Experts of a small language model.
Size: width 256, 36M parameters.
Experts: 40 experts in each of 7 layers, 144 SwiGLU neurons an expert, 2 picks a token, a softmax router.
Training: a variant of Adam for the experts, 333M tokens.
Below are experts of layer 5 (counted from 0) of a mixture-of-experts language model. Rows are named router (the router's row for the expert), gate (a neuron's input weights, with its number), up (a neuron's input weights, with its number), down (a neuron's output weights, with its number) and show model dimensions 0-255. Each number is 128 + 32 x the weight over its row's rms, rounded and kept within 0 to 255. Numbers have three digits each.
Before each expert's rows: a language model's description of what the expert responds to; "comes before" lists some tokens at least twice as common just after its tokens as in all text. This comes from a sample of Wikipedia text that the model never trained on. Tokens count by the router's weight.

# expert 18
What it handles: Verb stems and past participles after was, to, is or a subject, such as made, used, found, won, provid(ing).
comes before: " to", "ed", " by", " in", "ing", " the"
router:098152066215106076122157119140123071141120149100146153113113119121107124148124056127090137177071109092120095086188104150124173099157160159133179129140119135148116101106107099129209095153054172106103097122164102118175149099114097103093152149124139118115073132113076132146171136103166116124142067154073147124071128108151164112128092109149090137134105084079123079095171132112151161106101114164155127127068136126087117100127109077102111164111103170148119136124125093126153101101102125233112145106153157177152142111170127126175187129080108131124140096150130097172112073107114099108185152123149159171091067071137135102118187120111167188150097140088098116164140118189196121186102129119095114144145130156141226080101145117143099089145157130113164147131078062095137121145092076
gate1:121115142150127169100155116131035125172179143079130161088123135148101115125111132097152159133096126088062159104129113101146120134146072158139116152112182121131128104157107081104119140102215126099067102160179102117093173130156154144078116108109138138160160104112186106055120218080170074149106052125138112139118103126128158128084146079196168156095106137131147148162121085133135145170112088088141096125099128154128093137095142128093065167141139150141096142127153127118153140139176184155128046092128132075106159128086156155204091119151120146131159124171117144118150128124109154117088191165192118124076199126134154141143153145072147154191103077124081124136084114153150161169209098102127172085102112108108126081091188143152046101114114127150106161103126121151098126107144093
up1:150142076093114128141101184126161094139087126068133216113183174124126068069134054101165164119134143138112064097138115187220159067090115144146161162137100104107060159148136123125099101145127104109130086104095151109131126126089118132189120064150130103121136180132140118145080042083096142070158172092106153156115142111134076136100126110132098116109121114088159108156139095096124124196131147179089162132101108133105145145120085113138149119078135131123114144131118136129176135091141115165136145133138126181131110131131164169132146135118096148104090087123106155169125187081127173098183141155116132114171152166146170079121084093120097087138146156113145085132101071143146194109130210076113230076160107160123085171108129138146127131151117116142087119154158187118207086100111110
down1:138131059118085083145099161112174137169112164162159158123139105137107147123185149134134107159121016146189137165092163063118163075141162136084184179178146147089149090170155180088117135099107163176079122110091107127154128135075130130120119072134124164166136134130144088144136114126114094187112107101163114130109116132114105104162140161117124113109167101061102153121154143144064190202126133159158105133162121105110198154155129140121109043123122145183145150144177097133185163128094171148104123161110118071097118162110140196131108122144162153148120187142092093153132169119177139097145112150137124115143154158128151148132122181117124127154180039062079139097168170148102131065113143103144159091190164114070114117142176151153179135162135109132089184150119124129116134156148185
gate2:169097190161108192161110164159110156137144146088111136116131097155109201129094133113099128134163162150110084192167155123200105177103114156149156125127032116104179129071139207135179124078110111161167099081087128143100108064165113118096197135071123132131173059151139043176139147147126145157141139166150137087189197129126128133135177148100146081135123150169093165121146054122141097208098107164175089128161136196126110133112119140130135119143110155132120106123096164055193139116110133079131059163115105169134137152127148109082127150162158165089143115134116147134097162125141176168113099101087094152167131167151121142115138155160054124143093123118171126143124080096106098131113164152117081160134131159080109168148135094080130143105105122065120135132127111087122101133150107
up2:110091146109139131146142102086165182101150106140156109133138092166131136120146161131160126093138193094120171129105172164122157150149123139134112135110171197111125128136061142135113164102137173079133179153153115161126134139159174160104127137112164103140120119156137122096130092098145156154132125125125127115054089113121054061145111147112119061162128149157149093118141117092102146121154104120117164128163087094159152104148182134075174123198155218075109130120082148149050131147115099141064160137075163080169129104023142136142119183165113155092098129044078112145099128104098104127131114105119139077132120147139156081166101163136147120106123097088085105091183139183127149105148077112194122153146086126091135140118094188146124108147162180172140097124125205216123168105193175
down2:156174151172160130151126107142162124188109139057207099137110132102155120133063168144128136157072133140115130164096124145104164165157097103103149156120115114140138106164114137132041154120165096173142097135142132101134147150156133143136160110160147103094129127099155149137113116175150132044109130162086178133146065120187110142142139141123167103113084110083090103107107147156129099114090107094138092115147127104146104150123143121080152111113107180188074148090127068133102165127156188106124090120145129171162101147126140161119141196167156197213103152089162104113107125112142192108129118077113146162058085084053085051109109123116169134115086116117140155088208101168147119142112177176122081165145148200161176140147075119123126183135102160102066083103167087120079124140100118
gate3:142090136108138142130068106092130113059148109111168085090137153077095128167140103125134188185133156110186133075092170141102113098131077102082109120167112146101132124081156146113150163113095039141091089097122136128087099141085144092135108125150168170120176203104146098134050137122071132127106145113111113145086080149170171123130104118134130144117052113151148117065081149039128128082134085175183099127079110136080151108135135126128127109099060107152168129099144172145152133130153120151115085122123098122085084138097130174195137120146186159089110092142106158130094143125148187086158172141157117139135189127148116152108172165150161126158124103122169121132127070123153083143133155092145079106170030078102193134110129133096153131131192073076095121101134133103066148144127126
up3:177097160163158114106130060114146119129110059112076214120116109102112152161121091100152103115053148131095086125145126186153152158123131101089100112117113216106169095115091101117110136154150163143147152120119111127124126149109091119124126165130105214148151142127101136087154099123122172052152066161146086144172110154135146143112111133085159150131156112113093119139152156174081080171140163143159083133086124091070133170147120136087176183116087127083126124131167147145147148134158030190154142127170162075093148181162140161145093101142144151154143132156077195108122155082115158146140131206135162115143172103136121170112149163143149142126143111161143063136104103111156146151124029146156133148146073066081172057142109116099065096120133126130117133182145108144146090094168147
down3:156161132153095133080095124099142125121096107116135158129135143208115116097102111131148123112137064116096140129148102133160141097166104129133145108113096147163104082120094135196118069097146137115154059192050081129174133117145128088091121176125066140126160201105082178085154098131095126084130085080114181051104137099132067172102187109132088138163134113126131088152144089099192074168114143147154145169156116148085127126102137141086133058155090170109059116136145163097131151109104106110119094109171143123183129130087136180140108144141145123055169138144118117133092176056131099110138141081117152104152135137121091145082168163164107127107157128186125156092073107118149146108147119103104132133149114066000128101109096117187148125123157126175119118166100159165182150118137143
gate4:178094159108138152078195152106155177097112168188136144091121114138115164175107138140099106111095135149082064090125073145149093113101150121118080155149115113173095112092121136174138114134109133172062178134121076119057102108146133000102095136107124108149136192129116094108134145113085111094167056111138122167127150112134111168151113086141098136156157151088156107132106142136197181162135133132114141094165129143126107136164087121136053126034105111159194097129086151154172159109124144172134107113190096135129158113176118093145148087137083162143101160112172144104110121118150133102123144064160093134114166141102095109122157148142055178090141131123170157105133095176127171129167100106119171111136146111116159102067077174112165082145136184119121137126093120134183089105073129
up4:111112101119147136136138130090148123131120132170101138152213087101093135151135159135105049087171113118086034105120172166146117092157187133084084178162112142140159155137114133192139138096115173104150070093179091065103100077220111190149123115084119113074106099099126115111144133139057109044123163133123095117154131064141065091117129048166106152141076093091155077139160105138140135139141143156122101093173100120155158130113160117124137120155124179082115147108111143178137142138140143117129095126164136208184107130156070140132109088159103151125119114082170159143147127089088123154157149084160137155089148101152145093124115148090124110117143161149158157168153174172166086092104155108149172130130197109130167161094124095098163124134222124139125127073145106179102145131130126
down4:142112182109139139173099093121137125116133109119139146185113143118139141108200159132192167159140161171102145128150111090103160127154141128121099129157110164132121141163124070107085119101143110067112124113133191095122148140085162169169154150150123148131160100131136159143176100121065126119151115131103119197184112133148155177162048205129090138094166133151142071158099118142115133152099148163132107113185112178089214111099122111145130158162135174075094069094129120188099147153130159148101125121145120136116107072157113110114077080186079182195127158103083125072122145148141108203157112148124157121130110178064065131201075101122099142136131056183107112112117115166133109146109147159206110148164170130101138093120145121167095083143081100129064176106126125107152179156074124
gate5:131103052171184172120152084090182162135138152154181130162138108138133155095179149174100173100102131146069150124186133113147141123132106109126187157132102137114146169061120141143168166084094113099111111088141094142096120160100118088116203080161098117150129137129101140144090078062159037119133152166155196128145148198114066130140134138099175109127099140133141145111117131097127146116161130121178137085133110182070131143141108073140165134164111098141106143181136128137099109114168129161150138156158062074124150094193111156097103108131174131127106115109123113146082205122107115070099166127062114158076132121125143100175119154129165152129053096194060212148158076144109118150143175087078139093132074158135119124128131114146160107152135150131143126134116124168124062139084182
up5:095051137173126144125200097164174176129134096104110091142101119118125118112118059100173129128116141131104139139131129076100143118086099108091166160155093170080146134074130181105156129163167173129091113152126128058099096138154143143102152134136062133114120157161158155144204176180138151123147087122151090182094059142131156147077109066077102149124187154065093083079121130145160187124168150097183081123096133158139121132117113130181146182089131171155117129163167150123157110133172131154134115127164186157105160120154098147145104126110133056172061174193146129178109136113122102138162125189134124119105145145132108165116103101133157144097164168157128147097052125114143068174117116124099120108080149182130094100134122135137131119102090109083138142055121112155181122122028124
down5:127167107126114183206097152108081109120128158119129134142161132155123163070157131058143123113150146153097173137155137122084147126174137159151166117103126126122151114151176178161107108152099111156175108139132186148124180151152179222154087128102211177118184143146090136116091045108100137128142143144112156128087127142154031157137132117145153118152059169185129152090095116122108155085161120092190176158162093100119116115146112180151072138188178137149097121123105107095108110065146125114153174131171101113176133172083132095134115145140134142096122120108098147161120168105087123145124154103129170144097151117130115086120137130195104122156123132107075148081148079141095120127107097096111069120200150137193178065062111098168135106054183137074110128143118164122122152160161105
gate6:160128137204110118143165155121083089108159088167085066134135134184112084149123185104138208169167111140168076106168081152107156167145107158138111086147141162085072114122088119114172135118082151124087129114097112135113154105070091118124065126161103103137164205159072093120106137107048143112075121184126078144164151114171141134148146158156134133099096152087149117087122139133092115020138116082177147116105080169123146127065139113159101085116152060141087164122146104117116125093132148096155091108113120133096158170169135134139203110125153175155161113170114099148131119096056188119192105069116097149087102110165111117100113152148104114120065107144105134105155088132170150102133081116117138125134105101116121189115133160161110131046127100100094091160106132145070122161114119
up6:089102143053158169146118147144200162101104209153131127096164099129155191103165111149103118108102129136072109124099152096081137122124178116142129175097128138138153163095150116215126146139150127126118113141143095188160111178193109197111161083106144218135178142160114157123092107190136166175140103068168154147070125119160110152094131058132111132103148064149182138139109122203120127112151206128137110126115116165117140115152162134147123106177155090093156188154099114134107208161097136047101082101141156109102131133118114129148097128114198125121135104043150114118115081128143112137115132091165127132051158116119047167161141132128117132183129140110105118133132069134100099162127139075149122129138092165123144119082102089118110126098116135133110195071077150110119129101109125
down6:163139091108091048123166133093122122170144109121122153165145103147144151158109138045099143142102124107207177119146120111047086094142144113149133146118175132134203073128117047178152113161082087131140082131142162081073135119156128129130142128143209051131137154126102138096163105126180136107076138136109120096071069105118175111078134087160161101171099157085102136149171117123141127088127129182076090123099115107084133182131126159171221136162092073100163126098183161141163082135123116123128142147121139152135113088058106164137107147104137087100133134094164136126093161107076146126112136113157128085168176153082152140116159133149182080125111144080097169166166149172091178120161137152142140173170131137152101149138098098101126172115128132108105087109193159102104077165170138
gate7:083069118126109086088129113095094079111123081127150154113147130111118075146078098087129088170169124083161123115149176137167177108147056082110112066164116065125170137066110088097194097155132182167119081163125119136122090138153087131215142134173127136139150085157160100151152161180086109143124175150120116208189103098069182103131157108194089120090171090095161102162131101148118097114139134061050165098145143133156147137106086081106146088125120130125147122141095100126128141190147116100118125085111145148148124175160116131130176105167096134097064139167121130146081159100115160145163109167136128106104093150119062107146139149129118101065117135175093105124118057127161163074170142144149084133132123124135168121168128181200130109115183143113195137110130134107170151112130124
up7:126170096155134133093170161110097124160108131113148088143171120094135125172076147153122148114088125114131100104104100128107124159080110122169088119084152158126064150133086109147140112177101155159131201092092074091123092130086116157143083153150100169095135168056093153089134139080120154122168128138116099134124126060166158115152114157161184123117096124158064148112102206089090104112153162093143114150105163095076191150150121111143169074097084130096127119012156167188123118046146066214134087140095134106129179118187157103117127141096143128138143108134110110153140175151137114060116114136132117154159164128159161100088042105158072190172194091108149170139110125093119146154152115116153140111134132118147126152158041132149152117086129132134140125145187166111129129132107168
down7:085137110161104105157100132194155146104116135119166136092073118158111146128123150065085133137114075140146092136080183145124147071194135166136135171168066069128134145157132149165114095128092072113140103099136088142136103108141115162122156137153134102146161179089084102142131164105187220111145131104122079077150126089140082135082128152119127152121085163119170149123106149096123144103130100128180143123074109080140109109131093188115092171125118146139069157152182153169100135157176104133131165171120131154115079162127150107103147137080113081106151120121097068168150195145097182129138133094126105121116161123088128128060136184117120152150148143153093123031150164161118153104081210149100188149093215073086177109082127103144133111125114160112090172148096122090133109137064072
gate8:121082107208139124121108200096094132073179120148142072143142117115122147135137122122095107091098124089130163151101088133123115123102087156089153180176119188112124130117119092128080143140189114154143144158155116178125133119105145135120093090112095125127116122134123148083159143187151062118079126160132133169126128164161096147148097154124167149081127148091103083108055142166134154101165136092086174136080092131120126167125079099132151073084130112087095132101146112181108114138082125142107091094166133153166187128146107130080125131082136140131099097115154105141200172069136129151119203146137131182093154217149114164120127109108101177116149059068190153151131113189102128175094112217069094104129083164136109192124141121038095129163167110166087170109127099129135162162166135
up8:053062086128162088122089233115098110173107138102150170182168153106123132135153103050103088073081113098072161105131175123133115104119137132048174139127114143138153126148117136165132138126164121106103174134097148099128142176147097161091102088094122106139163137132134084126079128138128096139062168154151122161099171168142179141159107111107123157113127089053157106105102132026064118107152110199109174128135109094111175079112124139137146170113097124116099120114130140138065102106153153105118117105120107080114170123134105133129154140083130108100180084127063095114168182135152162125130203093215143107119128160093110148134095109127122184107190101152103087099148104130140135116140217111141115093135093150137104094174140180088133121082119128119091093125087130137112086135094177
down8:104184119138131150102157119135150119214117124124132140076128178115102148145148103114135146162190152190176118103108145094120167134119059131136137145134088121082135119200173056106173099195164129195088172165106190132146072154157186089122147130140102137097147156137134131173102105123172160140144050150123116176094104096168116101102096142130173117074123158133130056185105157166223173131125151066125112162061168131156106129177123142093135117109061177149132113051133108174112120114088146175116158132098138106161146188116128146135152158108095148152138154102071111123179118159139126088114138151135163135096172074188178118142119104134108130099134127149159057121153134114126183190123151156138114141139219120152118137107113116108104091114189086142129112141153116147103141161126115
gate9:129133105190165079120097097123128171141221157130189116151162153118073076105186156141175134152136123117093103176141158151071153119140169132152130166117163170109153137138130121145164144146120146142167079151089147058156064162110078192139143141107112108114135082107144181097109140111129146135092103055108184076123135135125157078169114091193098080099105085136178180100051117108043123116073140151088073130127099188109104119100155083069193126172133235189177114092144146081102104137147133115124101109113121140088082115102105110142110085121147082136107167118136113134129099140133104169118148114159113131112130122152187115137085100123086051127113125106094150111137141128114141154145161136136051104124144127132118135074127126142123193136100098124117149175113140169139123157177154
up9:143145112129159164110077120149093121184114177108137110160150108143120139164184149124143135118118127101057108116130083136046126075106190131098093152062101146128192142057146090157090109134130110119116076099127103095157122164115188157136170098091101112132106074125177156095131006176109141144150155080068134142122154139135128110111131114109171101161129084107111162124079092112117133092099104195113125146159075169107107097064096094127172099174128090111147147115122126109117118109099153133123050092104124118159062074136103132100149146132116144095115115142128151156097104062149147148114145127156160153127138129115019143170116121097129124157160232101098089158141114150078118118134102114166135103142167087139140165125145233118166141133119194110133147121144113123084131180161128
down9:102176176120137132113124134135131125137145098091098093157199089111108155119141126175103151180079216126141158139091137110151109183124103224095115114150108156135056161102149132195139112128173157167113103095123126137179094134152196123065156182150116122133167151118152079128109126149189148090165110149119173106170116122103110125148108149105122142159124119162098106117152125157161208153191114073106127088154142164147163146127121075065088136229119136129183096136104161143165109081131086127142132111090104093188135056150130121174134131125134115097108122144164112143123119120114063125150103140105158150120103147201138125148089104196157175153085080139116172178152100159129089167113152104080185087161111115213171135090136137117126098078139090164137094145148136117153177121124091
gate10:121102089136132136111151127135180112081131094175116203113199078147160163175175173125134081133116158140130098126095147082152170156176162114145157114116063173197118120107072143144113130082125116188164183112170117153100158127134116106107198161126096169069110137134184099133079145142122135086148123122109102098184164103147130150135220163153137162126159132158177116124176154168092122087145102122116076110166170173146131136091128120145129169131169117107174095190130129125170120105132131130106160128134145139157104076181151121146109169085155071164162091113177179148167132082168162174135132134157151117120108172120148162136107099126090132169139086177146058138124163115083110069164187109138185107166035122146094228138116139138117128124091106095098115124135153113124152095088127
up10:136117118113170169112159115117159148117130128116168091255051133164168144100133120122158085184132108131080123112126117180138077115133107088183127134170117141085104117130211111131119109144126122131126126093101070110137161134057166164201106088162127156128127149117112167151145129199146124161142168153115157132110145129157115162143145083075111182138120136137135070125093046143154137160124137104090117079159104123160130113114104139109197085106103133151152107120115094103108134134174179111121124153118072176114155093132100117197177121140119085123120131120159092106082066147125133094148075115106141084095124147168094114121152127140152148110137082096076104115121109187168045128153123165157086162114153135101112137169148111139120139160120161114185114217090158131157156199162163
down10:113088128151110109131146087124124132142114168119161107151096082113198097138088141091119143087137109133121094173090102146122140075073116161099160124136142117181154090125119123122148097102109125140140149159093114109181182156144081123091133154112116130122103158099173107193196167116184131141137139098184094145123073124131135144091124155148149134111157109070149153173046135099111143116124166102179125068101046157117127136029178145153166138081126102180131124117059149162194143110124135125105143129121167147119084133141145176132129056145069111065088160115163087106121090143152118054164132142150155104074097073134164126142131148082077155089061178161114118082096100135118120099188134061202141132091117141078164145122170073110130157113135149147140146108117077170120134182121175
gate11:151171140150128145123183088085123141193151145043084156147135121134092096118182132149148153108175133133148168177137116146152121105156152152104137163121116104083130117176143145160128147126121101144204101157142162101120109128124100139132125102144140119105165105195149077138158195110145141128112092135100137158099049106143161103117122157179153073203107127162127084113130127072129138152147152159104100153102162063121102123130107108152132181080068178131111092172167162127112211138150149076168130103167124182144124205140085142106124082166166103110112177133232064088028143115120126168146152096113136098158082150061159113109115126116129073100126120065077157103133094108084136099093145113095165110130140161134117150133192104149143119115149151085155119118129159070158188101117118
up11:134104173117158166147093148139146094170149069125140141075105132122108121094205129114106145131096126133126148167213176146121087160170158025106128113109118084061092110199134128178114132159168140155199138141148127114080113070173095126058145109136118123134117154170181154126156198117174132171082146120055155133146104142091143157165166119094127121144091091109098119121084121111132140139160174159114110088108132139101149141161142097142103134097137117160066110175152154125155215074089146110130154113151108206140142167175116098136134106091124139071113167153145081113111133135073103187157107141101127128136121125105088125141180163108119141106131130137153158120141100172145116114100103115098151148096101151202135098108236139104088123124219139067118111146126076166152162121103104
down11:110130158158144115146168147123140119100087152067145179149145145173085155140139175144105106154103104146130099159073129064171085113143131145117117090080155130075144112155111069160089121146131191120055144101121117131144175094122160128071125144173134113140130129089075173118135149129086100111112108081088086127205092070152071065119085162088121082122056138129142112121208173142084160120140140137147099132110089151108141107161187076171119152141172189096125143166164118114107080192087117133125146154124098110168120189117120119163127151099060128136051118152128123142099147094177094140090132159199175097168107105096116128133159120204147084128111116132172088148125085159134072135151198116101114149156100159141104095153126114101145086167165061137087118163145195111156137132128116
gate12:074096185102120196092152148125122142147134123158143114147182141121145137086110146111173164081107189090149131132110157217140090111096161112160097096111062139124126180076136131094152092149154140088137121160115156120104076143115111103081152125159158122075131123108157104121104061107041069133139091123128129144138142161079233114066107076113154118121119116107187158166165122183142121131111095086122118165108159104172112084090163113147151113090102177156137089158090095151152114108140138193115143108163073074058147173127136151193074093147045119153081110114125072122102149197130096119116126138118143198119134161162099166138154123145170144171155073096183131148124114084133110158171153156180130156146098147126139127149119142149078122164135173138086118083157128119147144111133164
up12:106136127078110083122143119118084096155136077202118139174135156108115164132133089139149187090099134070103152155134108135077162121107093098125168083161121056141151140066048125130154120129107180150125156135132113129121079102069082090069131088140146091094148131120127153129079116131137077119109137109089121156125137159104161150126114115139133192116108151167110157203145145127173151144152078099132092188087171119084127087081159161051122167122194184135139147160137106166176095120132023154153114160111125125151123104146118134138149151128126107096096119116107084186135128185108130100040203125161116158089131109113071141185200101135094182103152117139160134146147179083151056151160138132166165166099107120117129121178142143128079134168130120179150168145123111114111127190155143
down12:136134109096152091141137092095119138169092153073134099111135137120102109123178189051101113110139082149118152184132116105159094128154093056103081109155129128133162071106125109169206139151157153119123114196121137117168063161168228133166110160107157170131132140159117097173105062149121122067136086105090160172112121189111078100134102107159150116143054121183124126101077159142135146119136136184062149149085090164126091136166170071150138153172116076141095142137140152099173141093154121125153222103119186182104110108106155160125097193130168135094125145155171115098085112113107050133121138106136116113055147130087130125168141109123120139152153136145091152140111122079112085051107146171132105157108132165057141123120109151130126100204109116149124104147131158139133169133097123
gate13:073074060195138123119149121070129104132108186158124067111106128149200135090132081136060122055106114067176156118164095081096141100122122109127107158163181104199150143075107127162079115068105127122127111113157085171107180091130125133128180136141151157159150124110115094157196098123174084078067163099139156131134126117087117163184097135128071154131125091120080164143140060098087101153173116120111124097124144086071136080119137133138113111192127149132131142179139077136144133102110105124193106154132185100129139097107138125121100135124113143140101080135098141111062118199107179122097142139173159160147142096096120057127117107155192102135071124067164180143091135116147161160120100087098093162097068119123169140077115132140120140101162164130129124147104090135194146142106111
up13:102086119115169100119131115051162092171091125187148127138121099107114109087099137082080127030137124106151152142170148111103153050084132139132128162149143137234140120101089123091115137092149148132113099151116112134091179136133164113143116127161193150068176130129096132155140090116111157110127127082136140129099111116115155149119138068073109118125150141087070133144158153149140104110066134130121150175111163135101103123126153137164078111188176184169094206127125141063150115158049159211164133180165112117078136144106125097128133133097122116120132166132106115112063161198097133149129089150127139134070088171021118181214166081118111127116145187118149135153162124134115080088124135129148125089100133121157161094127153129099127159084100145146114114056085127143140128159127111
down13:184204097059171123127096142113139189217172114075127089094070137163110095094150126128113117112166122141104089158153089115140158150166112121125176165104131093167167167162137128139144115141137158141165165255146168154118125068124089113173178112111170133124148117156187125156081081153210155168140106121120111119225157134095094087143104112129150109118103104134146115145101124107121110114153081145132114168184143102136058111073182147141126140139079186129080113106150148128109186162111116139169132127121124117176103109119097143116145180172133169148061104115104155095130114089103146121074132124144166138106126118156084172165094130143191099120121112136116139113162117102092159077084058153099117141110135115128181173091107136171154043135165118135131167132130115165134138149111106
gate14:097133135163089155091199205135113215121140128151100079104125112098130185123147138049089132080094142084167116163107157195112071101112106100111165147099128155158170128124159109090169104108122107109176161147115117130139090099174100143091134127144139085125119066090119119102160147150162093163142147073090143181085146158207151110110141141144159099123141117136075174166137143138124092138149132177093122117166055099071152165099103119150130104215115130081088114156147150086160145110080115125100114132127114115158102150112150158145081080159126150108118112163137145112115127113137119144120157162083170123110075142111136142057112163135109054121165159096136099169119213102160121134135057169172116143096130150164150158158228065108130156169124093141177150168110150127104140170155169
up14:094121109143128093120122109135116112201145126121110098149184118111132119111123117131161113186106157161127157099092140117071189172121069167143056043107136069134116152081117105182150196141169160125089120111169127108189101130112148117169131125119106048142144146123159093087115108119124112101140141139188114105170104153119121160163091170176133161132115139105124106120096129090131126095147088131134163064094121083120140123081116104122150161094106128115196089133139087167211077140152151079133106172117140184187109117154151084134152128120124135184109194159150193140176166114168148053135135099120145202096158104118115132160090162119145200168149131184138157111105139139105161123171152106138156096092091088148131149138109222129076079090152145108138119143126101186142183102070099
down14:147106145114078125120092072089089110062160115156169067093113110096120138171125087111142042139084156198148136122158131109116132146077118179189137135126163126123149133099065135162123094125124190181160147096118125069159149143205089092164189123063117135118100136161141098094134133158127144111156152196150175111120145083124139061107096122121159171078156090116190104150171107125140088102126079103120079114164143107186085091155140166104082152099089089210133112114138116160152097165121101086145084143061170176159088153120157134128129159100118101173127163146083108155147091124094106114051140160106115127084111147138132093146139164154091134097137193150078131142090098137112131184094126107140178104098134186080092156127110058147144117112149096126141147091102130151175115098139115
gate15:155095075125168100138110089182175146159070207093147138061120118139129198123126108105086127115089110111144116139143061058123188129116132063105168136103071142159072158138114138148061135149130188104102104165165110148152104091090094145122140116166163139152064052138202104135134111115135102158149111159089182092143179090080098168155124143125132045110144156139093089155130128109116138102124148194111149119136131164114079118119187138154145114172146065167118173123123120134097146115133108161187130119160154205123168117122125101157068153152153155160160122114137098085143115163145089149100177113143162154122122144142114076102098103110077110108101144147148165087073157105151126111125106146115103138048067087126105199166167108077193144149137157170137126148129093091121100120127139
up15:148109115135109077137062142154171120155136113121141148076145089132166163097191160106092080102158120075106156153121095096121183093138108089134131194074123216082110159126130100139109176123113122119076148084139139158155175141164104144134176133141097112115161089154125118115175140154139153131215136190113123112112153120148117148128161141099156044116085140115123106117065151172086137137137164191142131078118116149081091139142162098107160171218096043132130126151111118079093094106137110141183219146120108155139133078140106128116118146103169154140134149131125125145099128117139129116080184109147112115152119141130189122087104111110121102136098139143101141123103150121115071073105116107151065161147089138177117208153110099147160178205141122106111099092115169054124044080137153
down15:112157134151058093121163122120139124133114167120063132106138134162147126146127126194157101063137136150172060162145127129122112135114120113114129155104114161124102135227113158138183174125109189108118107168129130114149150037141158103148142113166109204129187108082096075146102104094124203130092136101129103156136166152083103120129163141143121203126141145111119093114121183067088066157148142083072151095089139173095162146143189099136093094097153137130173145097185080115132161094168090076138096178145176094159107156124123077104115105105099113093159106088075147166177169128175102131143132110119086204092215175159107161147107164148157146143118140138125163143138128128150098131121106157162114187108133095208182120158149189079154148137095137145154133134139118122131114172134140
gate16:126104132190139143169062147078116130148149120144127139089119113110120094148093106118131131134121132154119178142104177128145171178159093120136174107142160122175141114131127140124142153089110091095074175127132173165088070104095129039117154135088145097185133164101139103123109127162120128136126155114143125095132130102103158130095066156093142112145189148088084144119112137026136169140140096079085085156162153075095089161189121096110166133083174181071087133106078148130106095188141105174135131161062141035158108100094152101113120154113140112098168143157077138142118120179107189164186124087139155141164109129100183146187161171077075131132103113169159086141104122153109157116163159075138186174137180086099138093162188125154095117073128103125110121192080119106119151128135148
up16:109106115170161125117090209135127098126142115153160128105110148080092130122082175123106092100128133116106151092098139117128110102163107111115170126127143120139122095120076105093154139129072205082062139199129119166102087139139138101104123178108112122116147095103191118095131131096180081096136149139151133139151176148121158188090116098156065116146203145102092157178109141062152139120104163049141129133132156076123154151116129105124116211094141132072073139105044131105150164095123112152117104171075177106121188207166133116115116198146149110162150106180038150097163103118107101149161137129173117119062078114080141190125206094124091067133100134134142128114102176125108161102129095135101160146155125120111127111149182154142166172130137161134111140176117059139095130137115117
down16:152158082154123098105099179144164089065113096100064156150076089121183096119108111097130113155089142145079110073139173164101103122121135111095140115084099148123145139093182113082149153102163138087098102207135107150137127132136106137101131172124118099093092112067140096190176123150128162124117180116094073177169068072143109171151123184183097100151142104159145098134138117152192116132136151152154087074163130149138105107129157102099110124127177163076111081124151092120128179078171107134119119150137078151195107098144136114133110109120166042129118144200088114193123092095147118121178164134172156045108103061111100133174142167135119139093106082205147122158103131167134157120156121114123188120115156141131148105112097147180149119119163175118062133198132119157141097161111170
gate17:103110090130178121133124106171170136047144225064149120138176119125167207141147094144128121118102074043103109115140109134120096123147147099150079153122151162103070186116113133132134134143156134144087109133101113139143152085143148104128167144147164059130084179133126162116179118147070111147175113161096201139089114124170137097111113084110120123102102107124136101111121151117173108088091129176120159093127168138148105132127131131061108103101132085114145145146162120170125077114103104148109139155155144160144130074151102112115134186128133127123118119134107102162103072129059190067150186120137162208143114169244147133136160107130141190148136119057169067125076152126089120144118120154096202096148136150133176118136070148100158186160184096133147115166088139164118125106115148
up17:146148149128120141133125176056106101196134073161134135136133154161090101103168110171121163159142163091130147103120115192114167178065111186090119115110203146145118059141157167155142100104179180099157132122115150128132103133090131154126171148121122157151145100194141116149134088157171098142095157197145133072116169116068151121164114164092147070138097156137173119153139149092171075136158171061131154118158145124144164145171136109154104107121048157107093121103081161073106142072168109133175071088140124073081093114090113144131102092164107116160157152120107128122158161145077171124130077126140066123119158117065147146147066101148115101149105185100070133083177116091150139163139201147175089115125157139135089096136106123190117093079082158140121104172138126070105109153122115
down17:056114118164113137111122122149103127046118115131145210166123131142182133096145103104121116132142148066121143120124093172160111119125191163148121120107126163161097126049101055141170094113111112105128107108084104140107159098174157107124142136133109136185099135132156202121160170156102079120097136132144181046185116111113099153102104165170187110096072091143108131113164155105132108092080139149163100137089129106097124166157126203091148123079121096100090140130136131096122127166097107057150059101202127189157095108109110170130145083139057132116104060094138115105138142089084157085102138145169157106182109165164164128089093146172141149138088145073172130170154120116108148073136127085098134164098148110070121173184119076076144141130137107148163122126147125088159085090120171
gate18:147126197144181116168114122163098107087117167158128089168178135157094097127159117160151129164120116111151124135070135175078074117084121144079122104084111117121134125092131069145188075179126112136154123133140066101144097147184109171154172166247115138090109117154102142110096089150150103140098117124143102118072103151186090115154129109130134167141058126117083157110115140118145126122135134112131157176164118150131083160164158154118098151064131117183110167096060105144165098094165131134124048152134132114110127125170119201220118147094110159123102073157160082103127111181132093090109109120111106120119094135138108135127182137108140146199101148129077070181092089093136107149097114160159099125095150152149123127129075103078080140126102075168194129152063162091095103139140084
up18:127150154119239156119131157138133097147088112142157203129125129100107069137118154125148167159138177118124133161120197134093117140112106040076092115074074118122173134145075078122139097109106135126112088088113141126120114112162167179113119158184091152096151125092148130174179117115115116136124081155142156132054115148146167116091119125165133215117144137101121130119094157094136111160112099141117199163108158135098116093182109131151081172057147168119107184099137105107144099104119127100129124199133166112114134141120099110189118145134164137082102121194114147150105137113140158141162123213157063092164158082123130136107141182062122105104119166076111135159132147102165178103104113122145166092149175133114141099142164199183127181062093089134145170065127152167103165128085115
down18:185129111098133133176148104102132141105166152131115132113096122164178117162091109138126118133110113184085027104129146114121121151105160147106141136130108094102099126171079163127122149158116087103171133182121131144194118171139091112127168144143159185168091131108141149124167084136143169142143115134078136086155163154158101099143165141080104167078135093141158114108080126161077137073232177086092148085107085134145100130100175150106067073105114186138163167122151066136144118085173179145093157119147174138131079195139113090125106145109071152103142130137135145116158109104140105161115172103060147105089143119171133137109182086125123161109089163127123107118173139146111039123111146179151105154090178100194168137147170135134164196156038121155077139126096124161104137083136081